{"d_shared_expert": 256, "vocab_size": 2048, "max_steps": 12181}
Below are experts of layer 5 (counted from 0) of a mixture-of-experts language model. Rows are named router (the router's row for the expert) and show model dimensions 0-255. Each number is 500 + 25 x the weight over its row's rms, rounded and kept within 0 to 999. Numbers have three digits each.
Before each expert's rows: "gets" lists some tokens that make up at least twice as much of what it gets as of all text. This comes from a sample of Wikipedia text that the model never trained on. Tokens count by the router's weight.

# expert 39
gets: " |", "|", " at", ":", ";", " At"
router:491501525517489474486512523481486501480532457511491468506487482516514501492510501455503488517504486464514449501542546497488517541503512469514435526508514474492532575527548512526497545499515481459493469478507548472513534500483526501462476489493489499516501491475487473408485537502499494483505444509530496491485469489521556480531510473517487498467516491520491511516526522508473505496498507480495501503477516497490504512510472478479531473473517512504492496500530507505519543483473503490478477546455533512538529483551460490505500508514487526486536532515505461521518486463464482474532517502510503497507482517549486493487536502494501500482512495528482464483472523466499485494475476488527524576488499530472514594483515511527475538475493506520524466510568521486493521524519513

# expert 8
gets: ".", " was", ",", " the", " is", " and"
router:459483497521504484499519468508488465490491515494478496494475505476536492532501511525519493558483521492493477515514518482528510533532508558481485472510487539491489513523511504459528475465485507527498469542482531531488500490493522497480508465472473528502481472481493490488501468458506534476524487476528500517454466510507472476538471508484522467471464493456486492479493469563487512478486512512511510507478457529540529468461471502521519543489453543462495524462502506522481480483490520525474498517477492508482494485524514545513521504516523519513528518530456548506502493516484470465511485518462453454487529475489469542524474517505505528446536534501478498486486487413508502508497515504490511488481516515472494512535486512558465481521479543470520566506495529536477516469469520

# expert 21
gets: ".", ":", " 19", " 18", " (19", "20"
router:504481450468523494504494484495505497485456514486490489503522481519549484497524485548496493539499502506495515463529471506495496480510561478510469533468489490473500513470541548469520489498500507487519479530513486467490524523531476487490486497473481517511512447527521488559502503478465490486509509517542505515511529501447485475469499511449523506514481519519500483494472490522456530514489491511474500522542533470499489465495514487523460481466474447480490499504523498511477474454499488504546519466498526540530465484462537484503513501465522510518467523490529496495523471545511505482504497515515513486448525506490497482463460517462578517515487519459524513499462477519518515508468494481509488510540470495488510501500509510566467509542491509531481473499436550563529496533450488

# expert 33
gets: " (", " comp", " that", " be", "duc", "app"
router:505476453496530526504549488505487496517516456510495525504503485475489536509500481468492538510475505483480506502503501494444532523492494510481507572498480501496468493441508537477519488482543521475528443508496538516505450468472501471508482506518499523462493479454530499526506496473472482509536515507503492530489484509481543548506478488492506466507470514482521513477442519497493486483487511489513489480445486503521558456485533535503545492510480498518535478511457535490465468488513539492439482531532509541484525518521478513521482502501504529497501499488526531525497430496489529513502492510500449476497491496536502491476513497496526499499480518502472474532464484524494466510475476536483503529509475532506539493519483500465573495537527506486510550496505442538521508456505467

# expert 10
gets: "o", " Ro", " Ba", "ro", "te", "e"
router:509467516526500523514485491436466503510457517461486459478535462478535494490498490500516466502506526472480536502503504538491512484504539528524484503537481515463484509522450486462494491502483496489516523510484503486522521578500532466470470557546515502477470484513514478486488509522496535475535507481477474479534490498494507500547479469484540436502442481508478531476503501546495509503433486450537493516474484498520501488512558502459553482504511528483502480525489484508498522503464520511497505503542485471429488479529470548490491482476482462511522524505487536525530528485461453502499486521507475524469488486475500449535446474522496522519532499503510526527522542514491496503477492507457484478485477511530489492492485523484478503503488509519527476518486524500492476515490506

# expert 17
gets: "\n", " was", " is", " pro", " Ch", " Ra"
router:488473470522493456517452502488484467471526534492544530468532512511489491526490504478494506513469514541492546532483537522504479564520519472473517472526482520459498460504483526487500528471521548526493489527499457484515527503529510497517521465516489505495516469519486455509546459513492491480507483521500488507478474525537521485520497500522532505501533497492477516518492525494537530496508452469492518515482528482487487502488449470481516460494483482511490503480559539464503555499490483521463530517484520461517496488510479531505493469473516550511492500511492477496468497541471537498523491499495522449520470536504511512506528531463511492505497501469472534497522495506525507473470537457469504534465548521471482479479536510445476519481490511533442553520491523530436493471502507

# expert 36
gets: " as", " an", " for", " An", "er", "ed"
router:493498513516476499493541537456482540548504511535474502516485543531530502524517502516492471535498482498519510483495488495489493502501491484530497490491509474529475493520565545473464491521485480475510472462468503502554489520483504519493496529471470536507490489538421478425529522476489516484487491496536483486481506502505491494486533528456502503490483520487483503540587500544474524503466486521465523497565517492522509494534478533495490514500444479494570515511498462476481502534485533517490494519517499479511487480524481542554478468522521491503486522473448515529501483514513475502456516519482509504499510504470509530504534545514498490484520490484507459517504458513523502467468514509482490459505497505563520458503502455468481477475532493492487514513504481514479507547482498

# expert 16
gets: " of", " by", " from", " to", " in", " with"
router:466472481505505535491488503521470452516527507463445460505491508502519526540503473495517505562519503445504527507486521490524529546494527572479503491494483519503487487499507506467499483457519486503516505504554472530513506489483476507524512463475476476501489478509453491500513463461487509490500502492504491489481474500505504491525465517511520460484472456448488461502485482580508502500453506501455518495481452499482506503481494514512513541491459532466508523488476514506495496512550519507489503500479508504476500495485497536511480511507500522500529478500440535477502504514490480486485506492484462461489528501503469524523490508484507512444532494501504494498506475392526476507493515493520486495480475508468509496515486490572456495498482518516535585531498514564499481498486497

# expert 2
gets: "-", "u", "ong", "ing", "an", " National"
router:442491552545496490517493498507517546494488515496545514519548500506502498509460496523505515502526496493523579512515481496466538511500513511552506519503491506442493537508490493535481483492515500479514495526444474551527490499514530556519494510501511508502500504502484531454475523471503518514542515491469528490451494487496479473503446495521507465507520508529512477491459481499509520512550480513518513455471526473463531490487539492466495494542494495480473474492495516497548505506496493554534539518469477505522501543486512510527517515557488492524496497487523522526524467462520530528528512459474488510490496465468491516514510547505501502482501488486510505525490459433475499489507530505466439475472506482498516509533471503530496485448502509500457490457463503483513456532464486

# expert 9
gets: " |", "\n", "|", "e", ";", "ne"
router:513494520538481511488516450475482474498491499496543509508560547517473467513487482495479502540485488496493518501513483474505509484495541544493498475509483508448487463483459576444518495492496507512497501422485471504493503509490490539484526524473514478449475491504512482500482485523526525516477552478485523490496505462510476486489480486477481503506505504502496480550513490500523455523459514511541525481492474543501516534483477502489492478477495486515541564457493506506478435467545495519548513476492481496489498462533540468530546532522483530500508479515462485513491522541532497516464476528485478516491539470486520514500466530550450501504493468515513483506449492513457500526520497505474503517506492508535473467519501505504521491491511455485505502464521470557487501520510517

# expert 6
gets: "t", " st", " St", "st", "li", " d"
router:514509512508474425550520476518545477505509481526442521496500459540499512482526529469462513486499519506457497520511515511520477484509515521524498529529525511496491533523426489518477478476488476503490479471499521454493508492522500524524519503495521495553513547507487491488495480448515516493498499539497455500456512465506497456485520502497502555514514467526492471512475505494526496474498495515555526496498506480521485490465514484497494503551481567446526472477516463470464540506515531491494454533507515525486483546463505469465485524499511492496524487515474471514480528526526510497540471512507539494518504463472476479484486545466484490522476505501501484514468506531490474471492532505499492503461531528480426535542450491501539476500472509521498481500504506514540501495520467

# expert 19
gets: " f", " de", " p", " c", " co", " b"
router:496527545481467482450505526489491511513475527508519502522479459494510528517475533475504489498490537488488487463483508502524540494504544514488492481479528513524534460487504489459498462516485497517510497468525470550476491461495478519539498511516508501486483506489533486468506547528457513510476466479442537486486488506483508500490482502474501554471505523471551516500468508487496504507522465478490455504484540454518527486513538527505467552475499475526489547494516549479534466512537522498506585490493478492491475527497511485483469505504489436489481513528484472446454500532522499502501455509508475501481486536502514479496483500519518498507514492516539510504454492508503497538526503537528506508497457493475509497525506522503426521547469477519488449518498514464508530462532532

# expert 27
gets: " the", " The", ".", "–1", "The", "\\"
router:497472482505476505442483471540504481526470525492474519483497495501498502489451534514517535529503494451539469523482471512484494546485504510506482482503512540519517497507513483471521507525494524516506494518503495529491508507521490481538507509475528488525495489530495519497458482536519537519466471505526463490461462478532520489485491488512448490504493479483506483520509450477501493516503421527459509486503505482478495502495521516529491495502479543515488522524473533495468502472469513514502482496502438480507505446488474554470524500432479479515503494518512524500515476493464491488521563550454494561500483496476480542507503533562553507504474513504526471466513558498492534487473500500496533502461552473466501536519494475471522505522468493499519557470453482513516525501497486

# expert 0
gets: " ", " \"", " a", " The", " A", " You"
router:482534492461466464511559485498556467503497529495492494527476510475467486487538510482486539491503486508495502497510484499492512500494466493482477515492539498532519508552517465509501528493482458513464469488495466497509495516481490514477470552525522530506466491480473503542489523532493498489460499490506518518499477498521445536522483533505516485527495472520551463525493489508456523492534519513541529518491455532520534536520488479510523526512484446531449478485485488479499503506497495507444532486522482444491475527520531501491450465515503497508559488545467465529499465526481517503490515504494547519507499474529508491468486476425518466507515495525488556481491482515484515484543480508477499486492473471526549452535506540513501520499474503487529526538502494525523522515486541

# expert 24
gets: "'", "-", " |", "==", "|", "==="
router:487501454504491507497508499480474547462541502478524492518475463508499497550477478523524509514513482545441498483498511517517483487492490415491518481464508496548496480548463475525509515539504531530503475486496513520494494502507524515539461489519483493516496543506524468502473536493493458490523495533422536522497520523504489522542487506473460477534526504460443481516527517452492484484500471499497494504475504534526509506522483487509528484557524466481488484499492489515489478512492529498464504497495478504473535521467515503505479457479487455514486536523481528472490534515502497463499475481501537533498464495486497506543520488513530496505499485482506512474511542500552495499514503506487509468530531471514496489509495461551543465548494545468491554538477480492537531468474533

# expert 26
gets: " C", " P", " T", " G", " M", " K"
router:479513498489538534461502505478491514526466468471482454495518511540466530466526516500517522515499487506541504496491477478520464487522442519437543517541510484520497519510515477514465478468478507509519526456532499491493510522489536489526470483492494502535525509539511527468491479452553481529496516526532475513486534461524477495495508537484465476531476502500497497472474506492491498508515451519479532453499512480501491466483461502484551513486530478541557471466525455494543502513437483497471487558468512538507525537475491515480508488501503497484494525494500510513479498494476468513518467532508533470533501496499500530556527514475490507493530498536463541498527480488455538507482506453502475485528502500537487485450505530517519509537489504525509502485490494487437517497503461